python train.py --d_expert=96 --activation="tanh_gelu" --final_lr_fraction=0.05
Below are experts of layer 4 (counted from 0) of a mixture-of-experts language model. Rows are named router (the router's row for the expert), up (a neuron's input weights, with its number), down (a neuron's output weights, with its number) and show model dimensions 224-447. Each number is 128 + 24 x the weight over its row's rms, rounded and kept within 0 to 255.
After each expert's rows: "raises" lists some tokens whose logits its average output raises strongly, later layers aside; "comes before" lists some tokens at least twice as common just after its tokens as in all text. This comes from a sample of Wikipedia text that the model never trained on. Tokens count by the router's weight.

# expert 74
router [ 94 127  74 161 134 129 107 108 136 150 203 162 104 187 110 132 140 159 121 126 110 118 136  91 162  91 122 118 140 135 156 117 147 137 104 142  84 115 143 116 140 122 100 118 124 126 113 164 163 133 109  91 120 116 114  98 164 128 104 129 163 161 125 142 134  82 122 116  99 132  94 143 158 139 134 128 121 113 146 144 154 156 150 141 109 127 194  83 115 106 149 114 115 111 171 162 137 131 105 120 120 115  90 118 128  96 129 151 166 118 160 105 115 120 138 160 133 189 148 119 136 106 179 141 133 147 104 133 110  98 122 115 126 117 143 141 162 138 124 115 110 113 139 135 160 101  61 146 122 114  99  98 135 125 126 135 130 113 131 105  93 180 105 125 117 139 126 140 130 124 124 152 136 139  87 144 117 158 127 122 139 140 128 167 141 108 147 106 148 138 126 109 134 141 114 103 101 121 126  75 159 131 126 106  91 135 139 165 104 100 113 101 112 128 166 185 148 120 104 186 143 154 183 112]
up0 [132 115  91 150 117 117 132 121 135 132 163  91 127 164 147 144 154 138 112 101  97 115 100  97 146 129 117 130 182  95 135 132 134 148 117 161  92 160 131  52 132 110 127 156 146 119 125 146 131 105 133 126 141 116 114  82 150 145 118 128 132 145  99 145 158 110 139 136 146  99  98 150 129 138 123 118 108 141 131  99 128 129 146 114  92 119 120  88 135 111 126 101 142 128 121 135 125 132 148 140 111 113 106 109 122 135 108 174 144 129 131 165 120  80 146 150 168 139 131 118 122 138 122 142 119 122 117 167 113 118 147 136 126 161 160 113 139 123 130 136 133 136 135 150 164  73 138 130 105 117  91  99 146 114 138  71  93 130 104 148 147 132 133 116 156 142 109 156 155 138 118 162 116 149 124 131 183 146  97 114 121 131  99 141 119  76 110 121 160  98 148 113 108 136 122 101  83 101 139 147 133 130 139 175 166 117 155 120 115 107  87 131 104 176 142 193 137 103 141 166 123 149 175 144]
down0 [126 157 184 146 149 161 106 125 138 150  94 176  74 111 147 145 123 109 110 169 145  90 103 160 162 110 136 140 144  87 154 153 119 144 119 160 138 153 186 130 151 160 125 147 122 149 129 131 124 138 136 163 102 162 135 131 130 148 158 166 113 110 134 117 112 139 108 148 106 120 119 137 124 121 150  83 152 132 102 136 137 144  90 125 155 117 134 122 143  98 137 115 139 117 148 111 164 153  92 115 166 131 131 118 138 155 135 131 104 141 134 124 109 161 137 105 142  59 147 136 110  96 145 154 173 146 102 110 100 144 162 159 122 134 110 127 153 107 130  87 136 140 142  81 126 126 162 160 123 132 126 113 138 129 162 146 163 186 116 124 120 123 125 131 141 139 100 143 150 173 135 134 126 130 122 135 125 100 167 141 182  86 117 129 124 141 154 114 115 132 144 146 164 128 170 134 172 143  95 113 120 134 100 115 132 161 117 116 152 132 161 149 157 153  90 128 131 143 118 169 131 113 107 127]
raises: " of", " in", ",", " and", " (", " on"
comes before: " of", ",", " and", ".", " in", "'s"

# expert 112
router [ 64 134  93  99 108 143 135 112 101 102 127 186 158 150 137  81 151 145 100 135 114 148 105 114 101 128 104 132 136 109 159 109 128 163 133 126 102 130 125 111  90  96 122 106 100 114 141 139 139 153 141 108 125 106  87 136 123 132 116 146 147 151 110 121 112 139 108 156  95 141 142 191 116 168 165 111 207 150 145 150 194 152 240 138 164 104 135 145 131 106 149 140 150 117 145 140 116 140 128 124 137 122 170 169 131 116 140 118 167 136 151 109 118 173 147 140 130 164 120 147 141  96 126 167 131 108 159 151 102 124 113 128 133 126 157 128 194 119 141 136 105 154 118 102 147 135  66 142 126 114  83  85 146 110 156 118  94 157 157 100  97 147 121 126 121 143 128 151  94 146  86 138 135 124 109 131 151 156 137 139  74 132 129 138  95 137 140 138 150 130 144 109 142 107  99  92 146 135 106 150 146 118 103 108  81 112 132 150 123 119 108 146 127 143  88 116 129 118 142 130 112 113 115 139]
up0 [ 59 147 114 132 100 144 149 100  96 131 122 129 114 120 137 123 130 129 119 106 140 101 135 120 141  98 144 140 124 169 131 148 130 141 135 110 130 169 125 179 147  90 129 114 109 125 113 125 116 175 125 147 115 154  93 167 117 107  82 111 137 131 102 147 164 115 153 133  91 131 121 134 130 136 123  94 105 132 102 157 105 143 138 137 107 153 138 164 141  84 160 105 161 147 163 133 154 119 110 126 105 123 114 120 134 166 138 126  92 130 118 106 132 113 138 130 137 154 114 100 130  97 137 137 127  90 137 163 126 128  92 120 161 136 143 143 101 141 113  92 163 175 155 141  95 129 123  87 112 104 120  99 108 165 128 105 123 109 185 118  93 131 117 150 137 132 157 106 109 172 119 125 124 126 109 125 110 117  99 124  90 149 103 131 117 174 111 122 174 118 139 100 130 136 105 133  86 137  79 137 112  80  91 136  72 148 148 175 105 150  68 106 123 106 124 167 176 131 116 115  57 141 103  97]
down0 [153 149 129 152 115 128 119 135 144 116  73  61 141 158 125 144 108 115 131 107 126 126 122 132  91 142 140 105 118 154 141 119 121 155 149 201 160 129 121 147 122 137 129 130 157 120 117 138 135 143  94 140 133 128 127  97 172 124 123 131  87 150 152 119  92 121 122 132  84 120 119 137 130 128 105 142 128 141 132 144 113 104 149 116 122 115 136 104 171 137 148 111 103  97 165  79 199 142 170 147 137 105 105 109 104  88 131 160 125 103 150  87 101 133 126 114 139 126 159 126 130 143 133  91 110 112 135 132 134 144 145  70  75 134 174 147 186 132  97 121 146 126 148 142 123  91 113 138 164 124 173 130 120 112 144 114 178 129 128 146 127 108 142 128 140 158 104 123 149 135 115 141  98 127 132 135 143 128  94 148 143 110  98  69 122 112 135 151 169 131 124 148 110 138 110 167 130 156 136 107 111 191  89 138 190 176 116 144 120 162 114 138 117 132 120 143 116 134 119 130 120 108 140 117]
raises: "|", "-", "+", "A", "E", "D"
comes before: "|", "-", "=", " Genus", " Species", "|---|---|---|\n"

# expert 23
router [115 131  67 143 139 147 105 113 128  82 135 161 131 144 137  91 139 132  90 145  62 163 120 121 120 100  96 149 114 115 137 101 137 136 152 121  75  98 149 139 112 124 117  66  74 131 148 113 136 146 126  97 114 135 128 144 127 127 106 167 129 132 129 158 102  91 101 161 108 169 111 112  96 160 131 140 170 111 142 173 168 146 220 153 112 139 137  91 148  90 138 105 158 141 111 133 120 149  76  98 107 128 143 151 121 140 136  99 165 107 138 123  89 150 164 133 106 162  93 170 132 130 110 167 141 104 153 134 117 106 129 104 158 124 137 159 163 106 143 153 119 136  44 105 136 149 113 139  96 127 125 104 153 113 139 143  99 137 180 131 137 138 118 143 125 159 116 142 107 139 125 143 119 118  90 138 142 150 154 145  78 145 171 134 105 110 142 147 135 124 135 133 118  99 128  89 153 147 147 133 154 134 132 108  95 147 133 169 143 140 112 129 185 134 100 126  98 153 137 181 128 138 129 149]
up0 [138 170  56 155  98 121 173 143 152 132 131 127 136 134 111  78 138 118  79 105 115 119 137 143 104 159 142 144 113 118 163 151 137 126 129  67 129  99 134 117 148 137 180 121 148 162 138 101 103 142 123 136 140 108 143 142 147  97 140 176 103 152 145 201 114 102 132 138  99 146 130 155 103 137 102 135 170 131 166 167 143 158 145 157 140 144 164  98 130 103 114 122 153 114 141 111 129 134  99 111 114 102 163 128 119 143  92 119 122 104 113 105 119 137 150 142 114 151 104 116 158 126 145 127 125 129 184 121 122 122 104 119 103 113 141  95  97  99 134 134 111 131  95 112  95 150 118 166 102 110 165 128 150 135 161 122 134 120 149 140 157 129 109 114 157 175  91 144 160 161 144 143 104 119 120 114 135  88 139 131 170 125 101 163 135 130 125 170 125 134 123 145 121  81 154 103 127 124 111 102 177 143 116 147 123 136 131 146 133 132 175  80 141 175 106 137 151 138 127 115 130 146 136 144]
down0 [144 130 114 126 117 158 131 144 150 135 172  88 128  94 105 181  97 129 162 132 154 142 107 108  72 101  99 108 154 166 115 127  97  97 158  89 129 148 114 111 145 123 166 124 129 150 166 145 116 139 138  97 135 134 115 126 122 107 120 139 169 142 125 115 137 117 155 111 133 127 152  91 105 120 173 152 129 107 107  93 147 138 129  92 131 117 120 162 121 133 162 155 135 152 140 178 171 137  94 152 149 158 101 106 142 108 144  90 140 186 148 132 142  95 112 149 101 175 121 140  88 126  94  77 141  80  99  73 133 171 100  95  94 107 132 149 164 125 106  97 134 123 131 168 104 126 159 109 128 136 136 107 158  95 116  89 145 143 119 133  69 124 137  74 132 122 128 132 131 110 141 124 135 137 148 172  80 109  96 146 129 147 123 114 138  96 119 115 151 125 106 131  88 139 140 140 118 131 113 133 109 165 149 124 142 112  68 108 164 139 127  66 110  78 122 131 137 114 128 108  96 110 144 150]
raises: " History", ").", " ", "-", ").\n\n"
comes before: "-", " ", "|", ":", " •", " Born"

# expert 81
router [ 88 122 103 159 117 135 101 132 130 135 177 148 126 140 111 130 141 142  94 131 105 143 114 109 103  94  97 100 180 134 123 127 142 126 150 100 128 120 175 112 119 107 141 130 119 166 148 141 150 119 128  83 126 128 102 140 156 129 115 151 173 127  91 127 123 115 137 121  96 114 115 109 125 144 106 110 131 104 138 113 156 134 151 154 132 141 189 110 132 111 172  95 162 123 122 168 151 157  77 143  78 119 122 134 111 141 119 148 135 108 116 160 132 124 141 144 144 184 114 106 152 139 151 157  96 110 161 129 104 114  94 115 179 112 169 127 147 153 149 142 110 134  88 144 169  96 128 154 101 174 119 135 141 107 144 130 102 102 165  96 105 152 119 104 137 128 108 161 135 120 132 145 132 100 151 152 106 162 142 150  95 102 107 136 116 151 127 148 143 126 153 110 117 127 145 124 115 176 104 120 136  72 126 101 101 120 179 131 166 151 137 137 131 126 131 182 135 146 120 151 116 153 143 113]
up1 [141  98 126  91 129 162 126 118 108  96 111 112 156 150 115 113 119 140 117 138 120 122 127 119 114 116 113 199 164 170  89 148 125 137 121  88  99 129 149 130 104  89  87 118 109 107 149  87 113 127 159  96 143 127 115 114  99 118 127 154 148 122 110 146 139 117 106 130 108 145 159 141 109 166 129 134 127 116 146 158 125 174  86  97  91 117 143 137 113 117 138 159 180 131 148 128  96 123 151 173 146 165 146 122 119  93 100 148 126 133 128 108 171 134 148 140  98 109 135 121 106 136 117  66 120 135  75 133 114 137 122 128 164 129 102 137 167 138 130 133 154 161  86 117  73 120 141 109 124 134 137 197 149 107 103 132  70  98 108 147 105 113 122 105 119 134 100 148 151 167 164 158  86 150 123 120 136 139 127 133 142 131 165 145 124 111 151 158  93 114 112 123 110 110 129 128 132 114 158 127 138 134 142 151 134 150 163 143 115 115 114 109 131 153 109 128  99 124 110 153 150 146 128 126]
down1 [149 137  80 130 168 134 137 150 128 105 156  66 172 132 171 143 150 136 126  85 108 122 147 150 141 124 180  95 155 152 100 112 121 144 145 130  96 120 133 142 147 149  99 121 115 106  98 140 135 119 123 113 112 109 168 127 116 134 126 157 137 129 149 107 137 146 108  99 138 121 105 134 125 113 142 148 156 127 107 117 142  97 140 128 138 154 141 101 117 117  95  95 138 164 159 112  84 145 155  90 108 106  91 142  84 109 173 122 144 107 137 163 100 148 115 158 131  87  75  96 126 149 113 148 107 124 117 137 124 121 121 176 140 121 116 138  92 137 120 118 106 161 137 129 148 140 183 120  85 106 115  93 106 104 101 144 127  95 140 159 128 150 114  85 133  85 136 123 131 153 115 156 136 138 146 143 134 167 137 134 123 110  82 157 121  94 141 112 130 146 156 102 162 105 148 105  91 111 126 140 106 120  85  95 129 141 123 175 133 122 128 140 132  82 157 148 170 131 120 157 135 101 128 154]
raises: " (", " and", ",", ".", " of", " "
comes before: " (", ",", "\n", " and", " in", ".\n\n"

# expert 124
router [ 63 151 122 161  93 139  85  84 105 141 192 149 132 155 121 129  99 121 127 164 128 125 136 105  92  86 111 138 143 127 115 132 156 123 121 131  65  93 117 112 130 126  81 128 117 146 180 138 153 137 152  93 138 101 104 122 143 167 133 159 148 129 115 100 145 135 130 138 127 136 135 116 103 126 146 121 127 124 176 150 141 143 157 125 138 125 164 117 115  84 146 145 127 143 139 151 106 142  80 137 129 135 131 113 114 128 114 146 149 134 151 134 128  98 137 142 106 180 158 122 158 134 123 131 147  97 105 163  87 122 136 136 188 124 170 192 130 124 151 137  89 133 128 118 164 125 105 151  87 159 109 133 119  93  96 120 111  99 151  84 114 181  99 152 131 154 138 119  90 112 170 186 112 138 130 159 124 173 139 138 125 141 151 117 100 127 147 132 107  95 122 121 129 122 166  92 128 116 123  67 139  88 106 116  93 141 168 121 149  89 102 129 111 148  95 152 130 145 145 171 124 132 116 136]
up1 [117 127 134 137 104 141 133 110 149 105 121 134 152 128 174 155 119  88 113 161 110  95 150 129 119  99 179  94 113 110 148  66 130  91  94 135  74 112 123 112 104 151 135 142 131 128 177 136 120 117 148 120  99  96 125 155 115 140 177  74 104  99 176 116 119 144 156  98 152 147 144 163 132 134 116 145  83  90 123 121 142 135 147 139 142  99 141 123 120 108 148  93 132 131 134 115 146 158  95 144 127 131 147 118 152 159 137 112 155 113 132 109 127 121 130 159 152 150 151 119 114 132  85 109 178 126 117 178  82 158 160 146 170 117 111 156  77 125 145 132 136 151 107 147 158 131 124 152 162  89 151  88 132 113 106 175 116  92 174 128 163 152 125 106 109 151 119 113 113  85 125 109 115 125 136 130 146 168 143 152 157 134 103 140 124 172 157 134  94 102 115 101 123 119 121 127 191 153 182  97 108 103 116  89  65 112 128 102 161 118 106  80  93 134  98 170 152 173 125 161 136 101 131 145]
down1 [141 148 126 112 136  97  97  99 123 144 168 119 113 151 144 119 136 141 144 120 104 139 105 110 130 132 112 130 144 124 160 160 124 114 135 168 152 119 128 115 104 113  95 123 141 142 121 116 143 100  91 118 137 168 116 119 126 128 103 175 149 120 125 125 113 109 115 125  94  88 103 137 164 140 130 121 127 149 183 138 147 132  95 143 129 132 138 152  75 148 110 143 131 125 168 137 128  92 137 109  89 122 118  93 113 120 143 122 117 139 115  82 140 156 132 108 104  75 144 131 120 132 165 122 116 150 142  70 119  73  84 145 180 128 145 137 154 152 111 147 129 102 140 112 113  84  93 156 121 116  77 146 101 110 124 135 150 116  84 108  99 165  93 172 124 132 146 160 124 134 125 124 137 153 133 147 133 163 115 115 117 148 165 135 128  65 135 159  70 137 148 131 113 158 141 144 107 156  90 135 167 163 164 119 132 130 136 157 126 116  99 118 101 119 180 132 111  96 188 125 141 111 172 122]
raises: "'", " of", " from", ",", " in", " who"
comes before: ",", " and", " of", ".", " in", " were"

# expert 80
router [ 49 160 105 134 104 147 126 109 121  99 137 185 169 112 111 128 116 142 111 124 124 171 139 104  80 128 127  93 130 134 157 132 130 181 138 129  88 109 176 121 138 104 170 118 107 138 147 150 159 145 149 115 100 158 111 140  91 139 114 137 127 146 129 152 147 102 121 161  88 144  76 124  96 131 144 114 142 106 125 148 185 151 230 137 105 115 169 126 154 113 116 171 101 139 138 138 132 140 102  84  99 124 131 167 103 118 118 147 149 122 181 128 108 113 119 137 119 187 133 151 132  88 130 149 117 103 167 182 115 124  91 165 138 149 135 124 142 177 162 116 129 112  97 142 137 139 114 123 119 129 138 106 130 132 142 133  94 133 168 144 151 129 108 175 145 149 136 164 114 133 108 146 129 108  77 126 147 125 123 133  91 141 152 134 115 135 147 113 126 137 139 108 106 106 136 143 117 124 132 127 165  86 105 122 116 179 109 165 127 124 137 129 141 153  90 135 171 143 140 180 101 143 128 100]
up0 [142 146 100 115 129 169 124 122 115 153 123 137  95  85 130 124 140 123 121 148 109 142 137  75 110  88 106 109 110 125 115 105 140 162 131 103 112 137 139 149 129 154 122 128 134 139 114 139 111 109 165 141 117 130  75 151 101  72 122 178 155 133  67 133 151 118 136 160 156 122 128 135 182 163 111  85 151 114 133 111 110 110 156 177  77 149 150 132  96 153 159 123 180 183 118 105 113 131 114 122 155 132 159 161 126 138 146 120 146 116 123 136 139 149  95 116 165 140 113 130 126 151 146  79  96 119 132 131 132 154 127 162  92 138 144 117 102 130 142  96 110 134 144 140 161 127 158 135  81 151 143 153 141 139 115 147 113  68 117  99 115 149 109 163 127 100 168  96 154 165 151 155 140 103 116 120 159 137 100 150  62 120  86 116  98 119 156 123 141 116 141  82 158 122 142 148 126 151 153 145 119 146  86  98 157 117 144 115 142 124  75 168 116 124 125 115 134 153 124 120 132 129 130 101]
down0 [106  98 117 138  54 121 122 129 173 122 102 139 139 135 161 105  93  79 131 128 136 152 127 125 135 128 132 146 132 135 121 185 122 156 123 148 111 155 159 102 105 118 136 112 131 104 133 116 111 134  91 113 104 124  77 141 135 132 180 132  74 121 168 158 107 175 124  99 141 152 151 127 110  57 160 124 168 155 109 110 133 158 145  81 129  46 124 108 101 118  56  92 141 124 133 112 126 140 131  91 145 122 145 122  98  93 126 153 130  90 118 137 132 113 134 156  91 130 153 130 104  94 117 134 138 146  85  93 134 132 103  86 145 121 158 144 150 128 103 125 143 127 129 143 161 120 158 132 107 110 132  81 112 113 118 127 124 105 101 118 130 152 136 101 145 144 146 135 136 130  88 125 115 146 110 130 132 125 161 122 128 111 135 122 148 156 129 160  96 102 132 101 132 125 117  90 101 161 116 132 161  75  97 162 129 173  99 121 114 112 128 171 153 158 114  95 120  69 119 136 116 128 136 137]
raises: " ", "\n\n", " |\n", ".", " |", ","
comes before: " ", "2", "-", "1", "|", "="

# expert 66
router [123 146  97 152 127 146 124 124 102 113 145 152 161 143 135 132 118 127  82 149  99 121  87 110 118  77 114 106 156 120 163 115 144 128  93  85  74 122 142 112 111 141 121 141 116 133 112 120 138 125 157 120 169 122 120 136 142 132 105 128 170 148  91 146 154 121 107 120 129 155 134 128 120 139 138 103 124  87 120 133 130 146 152 161 119 112 167 128 124 124 143 101 114 154 177 156 103 115 108 129 114  95 171 168 104  93 157 146 165  91 167 140 117 138 162 155 127 189 154 101 146 135 179 181 118 131 140 175 115  90  92 133 174 123 166 134 145 150 154 130  80 152 139 115 128  56 129 138 111 148 115 135 153 107 147  95 125 101 174 104 132 177 126 140 130 139 141 112  94 126 124 147 158 108 123 191 111 161 138  78 117 138 131 144 109 125  96 146 110 147 141 119 137 116 135  93 125 110 124 151 146 121 132 139 103 137 158 159 124 128 112  56 118 125 158 142 172 109 148 172 108 141 154 135]
up1 [141 153 103  92 126 114 143 172 101 112 137 131 151 137 185 109 123 149 125 137 130 144  90 109 101 154 117 131 144 134 161 145 132 107 180 132  61 149 122 108 102 116 131 164 127 131 155 117 145 150 133 122 172 109 117 124 166  98  92 107 153 136 152 145 154 128 132 164 126 158 162 128 113 160 132 123 128 109 106 100 131 160 121 111 118 130 109 111 147  76 138 106 134 139  80 129 105 108 157 120 123 101 121 155 173 132 110 105 121 107 143 147 114 125 119 117 137 127 121 147 123 105 119 135 117 120 188 134 156  82 137 106 158 119 163 102 130  91 144 138  98 138 111 119 124 152  94 102 174 104 105 130 164 141 122 125  93 118 144 138 120 157 145 162 119 111 161 130 108 175 110 125 182 127 128 134  90 152 113  82 147 114 107  97 156 123 134 113 109 132 108  94 120 121  87 186 130 125 129 136 115 117  88 133 115 123 152 152 148 133 147  87 151 113 160 128 117 112  83 133 175 186 117 131]
down1 [124 105 131 167 133 145 132 123 134 115 137 109 156 149 130 125  93 122 106 122 132 140  69 181 140 103 135 129 148 104 132 138 140 119 124 112 129 114  93 136 111  92 147 157 126 103 158 157 109 131 119  77 114 118 105 103 149 176 116 130 130  88  97  95 122 137 138  85 141 111 127 119 170 166 128 112 150 115 133 137 132 125  73 130 161  99 112 142 134 116 144 121 131 132 126 114 136  90 163  88 152 125 171 133 177 100 139 114 121 130 101  99 106 159 114 138 103  69 150  99 128 146 118 153 116  92 161 126 115 114  80 146 173  97 120 173  77 140 168 121 119  99 103 100 112 147 101 129 109 124 110 107 152 148 102 103 141 129 121 135  90 155 162 170 129 116 157 121 126 118 139 159 113 159 164 121 121 151  85 106 116 145 144  84 106  70 112 133 113  96 123 149 108 131 134 133  95 135  96 139 148 151 141 105  81 141 134 137 135 120 131 102 116 131 125 140  92  97 162 101 122 130 140 150]
raises: ".\n\n", ".", ",", " and", " (", " to"
comes before: ",", ".", " and", ".\n\n", " is", " ("

# expert 91
router [ 79  87 118 155  91 155 108 137 100 103 182 145 108 114 128 115 114 124 125 139  87 133 130 131 159 113  59 138 155 131 144 137 177 126 143  89 101 124 139 118 121 135 128 125  85 151 121 123 140 164 168 101 134 120 146 136 162 152 143 143 140 155 133 150 155 118 104 114  87 158 119 148 130 117 139 105 129 131 136 158 130 152 188 150 176 120 183 107 142 113 142 113 108 121 161 135 136 130 119 108 116 133 127 136  95 108 149 157 134 124 194 129 102 119 136 131 162 164 161 136 132 100 142 132 146  97 128 148 116 102  75 136 117  94 154 142 163 146 152 122 122 161 149 164 130  83 123 130 130 146 121 113 115 116 166  99 130 134 170 116 156 136  82 151 163 149 136 181 122 138 110 139 135 110 144 188 124 144 151 126  83 160 109 157 107 126 115 148 131 145 141 100 127 113 121 106 108 154 123 151 152 131 103 127  97 155 144 150 119 108 152  99 125 117 144 164 141 115  99 167  96 135 153 150]
up1 [113 129 138 161 155 122 146 129 130 108  83 136 107 119 129 162 153 123 106 155  74 106 131 140 114 125 121 145 133 126 126 145 144 139 156 112 115 144 137 154 114 144 113 179 147 145 120 109 116  97 103 130 132 105 129 120 148 119 120 125  88 151 144 127 192 158 120 118  71 115 140 154 157 138 164 179 117 172 150 131 137 140 137 119 121 141 152 117 100 164 125 195 135 168 110 107 151 156 136  83 130 136  94 147 122 153 120 135 102 138 142 107 121 101  98 151 124 142 154 143 141  92 138 152 114 119 108 151 126  69 139 169 158 114  93 112 120 136 134 142 105 132 120 117 124 159 122 152 147  84 155 128 131 120 110 101 133 156  89 112 117 126 153 121  98 122 128 100 133 110 137 164 132 137 108 139 119 142 124 121  99 115 109 164  73  79 159  97 155 146  76  97 145 128 111 130 108 129 136 129 181 117 105 154  52 154 114 157 160 124 163 156 106 106 118 152 102 137 129 113 160 141 160 165]
down1 [163 126 106 129 157 102  87  92  92 125 113 121 102 125 144 153 150 127 108 174 137  78 122 151 136 144 131 135  95 127 102 139 161 127 172 153 128 122  68 151 117 140 132 135 166  98 122 127  94 126 129 178 110 121 103 108 139 137 150 159 111 125 130 144 130  94 158 105 130 132 115 140 109 120 123 122 162 109 119 142  88 104 128  85  73 150 135 135 190 150 121 114 137 146  75 183 157 119 114 134 124 124 129  97 131 144 159 166 150 149 101 121 125 136 106 152 121 140 111 141 116 147 158 153 108 106  93 122 116 121 143 116 208 121 122 108 117 114 127 158 101 150 111 133 156 117 139 133 119 103 141 126 115  97 129 121 159 155  96 109 148  79 135  96 125  85 137 135 118 142 113 103 108 177 148 123 120 177 156 145 150 110 155 103  85 139 135 127 142 149 142 141  96 146 162 134 101 136 134 164  98 102  74 128 141 131 112 141 165 143 137 140 110 120  80  85  78 118 127 151 153 112  99  85]
raises: "1", "2", "4", "3", "7", "6"
comes before: "1", "2", "3", " |\n", "4", "5"

# expert 50
router [ 84 140 115 111 126 154 110 128 115 144 155 137 124 156  78 108 134 128  95 149 126 115  96 117 102 106 109 144 171 117 182 135 129 156 136 107 113 104 179 109  96 140 136 112 105 158 136  93 147 150 126 135 117 146 113 113 143 130  90 127 111 156  91 147 155  90 136 154  87 159  97 127 107 132 136 134 157 128 150 146 124 130 158 150 130 137 163 101 130  88 123 131 106 112 140 122 111 128 106 111 141 113 127 178 123 130 133 145 110 108 108 137 114 145 153 120 116 179 137 170  98  81 133 171 144  98 175 127 141 147 111 146 124 144 171 128 161 153 180 106  64 124 171 110 123 105 128 123 139 136 116 120 140 104 148  77 117 105 135  88 138 174 126 147 130 122 130 103 130 116 158 128 117 117 138 223 130 124 124 108 138 167 130 112 108 114 100 116 116 120 179 102 141  95 137 120 129 122 131  95 154 122 111 141 119 135 195 154 111 138 154 119 127 137 106 120 141 106 164 145  92 146 120 143]
up0 [122 142 124 123 141 131  79 119 145 108 134 121 154 183  69 133 144 125 103 130 172 140 147 113 111  77 130 130  95 129 126 162  94 139 183 110 114  70 139 121 138 132 111  83 107 141 133 144 130 145 134 167 118 103 142 106 167 109 116 125 129 138 102 131 137 143 125 126 109 150  84 150 130 130 180 104 159  96 140 144 166 125 117 158 127 153 123 161 136 141 151 101 122 103  93 148  90 149 158 148 106 158 113 110 119 104 141  94  95  93 167 140 103 147 162 146 103 132 122 161 135 153 131 164 142 132 138 130 146 129 113 149 116 120 128 125 114 134 139  95  99 133 130 151 127 160 134 129 117 125  77 127 146  85 125 149 130 158 129  98 145 149  89 151 125 153 121 148  88 153  86 133 115 136  96 152 130 142  93 134 104 122 111 113 140 153 100 151 158 107 101 179 122  81 139 153 142 137 138 158 140 114 116 122 107 105 114 164 164 160 143 110 144 158 135 166 152 127 137 127  84 132 145 130]
down0 [123 110 136 132  93 113 152 168 117 132 154 113 125 108 124 102 126 137 115 109 118 176 103 102 122 151 142 101  99 127 174 138 119 138 140 159 164  96 121 110 167  85 169  92 191  88 100 122 124 114 132 129 147 142 146  61 120  92 113 140 177 110 156 120 142  93 136 164 116 111 123 126 154 113 108 114 110 116 149 150 144 167 137 121 142  97 116  98 126 141 140 108 164 134 135 153 129 124 121 145 129  99 147 109 119 164 135 120 124 127  96 114 167 115 100 150 169 120 107 116 128  82 128 153 106 122 188 112 162 113 105 135 131 157  99 155 167 111 125 139 117 104 119 149 151 150 120 105 170 127 162 132 142 156 152 124 114 118 112 122 105 132 106  85 141 142 128 163 121 130 136 127 169 147 116 105 135 138 130 115 104  95 160 125  95  82 106 171 120 105 146 158 130 137  97 210 113 164 122 121 152 112 144 165 115 155 146 134  83 138  99  89 136 148 151 166 156 134  99 183 169 121 142 103]
raises: "1", "2", "8", "3"
comes before: "1", "2", "3", "4", "6", "5"

# expert 59
router [ 79 120 116 108 100 116 135  99 115 112 158 153 138  95 154 117 163 168  83 130 104 150  96 147  87  82 104 103 111 159 110 119 151 142 177  80 101 163 133 154 134  88 162 118  90 135 102 125 110 145 130 126 152 136 131 161 108 144 123 126 116 155  83 130 152 101 156 173 105 136 133 128 108 139 148 133 160 124 142 155 154 134 177 138 135 138 174 119 152 120 143  89 121 100 135 160 125 157 115 120  78 100  73 141 123 107 161 162 135 118 131 142 124 106 160 139  90 171 119 118 146 116 129 169 117 106 135 148 133 149  80 161 133 167 131 126 167 113 149 121 116 161 143 126 151 131 119 111 113 141 140 136 117  95 114 159 146 112 176 108 150 147 128 122 131 150 159 152 112 145 113 134 151  96  88 147 122 154  97 116 108 151 119 156  94 189 124 135 108 159 138 123 137 135 118 111 121 176  99 113 192 111  96 122  88 125 164 162 129 136 143  92 102 118 141 199 130 137 120 169  84 151 125  74]
up0 [106 155 110 104 128  98  78 108 148 163 153 131 116 165 132 117 146 155 111 130 102 158 134 131 177 135 121 120 127 145  89 113 165 104 122  91 161 138 161 146 159 156 128 159 140 113 100 177 124 135 141  67 138 116 141 161  92 125 127 144 189 142 111 109 109 108 122 155 133 145 128 119 160 129  85 118 153 121 138 113 122 143 143 148 127 113 151 173 135 105 105 136 126 123 134 151 167 136 128 150 129 143  79 108  92  79 147 167 172 119 140 119  99 113 136 162 138 142 147 168 184 108 152 122 143 100 138 101 148 163 129 181 132 150 127 116 139 117 140 105 104 142 143 106 153 133 133 188 145 110 156 122 112 119  94 141 117  80 145 166 118 129  65 122 148 164 110 201  95 129 109 155 158 133 125 136 118  82 118 163 130 141 105 134  91  89 181 149 129 143 166 146 136 145 168 116 137 159 134 130 153 148 144 101 116 102 138 143 160 114 157 126 143 125 145 144 141 167 100 129  73 166 125 134]
down0 [148  95 183 151 132 101 144 159 115  99 126 133 118 118 102 136 117 108 125 119 130 104 122 150 125  97 123 131 110 123  73 118 128  88 139 132  87 169 131 172 127 124 119 159 153  88 130 114 132 108 135 130 121  97  72 143 123 107 137 139 139 157 104 176 149 144 124 132 156  94 103 127  90  70 142 111 112 136 102 130 113 114  79 113 137 128 126 163  96 123  89  79 140 119 155 119  97 161  98 134  96 115 106 108 126 138 133 137 140 137 129 126 124 153 151 160 147 114  97 137 118 139  73  81 110 109  97 132 120 135 112 114 134 106 131 131 145 109 145 130  93 114 127 128 144 119 139 127 130 118 161 151 100 107  73 159 139  96 124 162 103 131 134 109 147 176 126 134  97 164 101 146  90 124 153 111 146 151 132 159 113 101 101 154 142 127 122 128 148 133 118 125 150 164 121 127 126 163 133 139 136 170 147 121 110 103 155 127 126 140 164 104 122 101 113 145  98 150 138 144 145 143 114 150]
raises: "rest", "rem", "oly", "resident", "ass", "an"
comes before: " the", " his", " its", " their", " Historic", " China"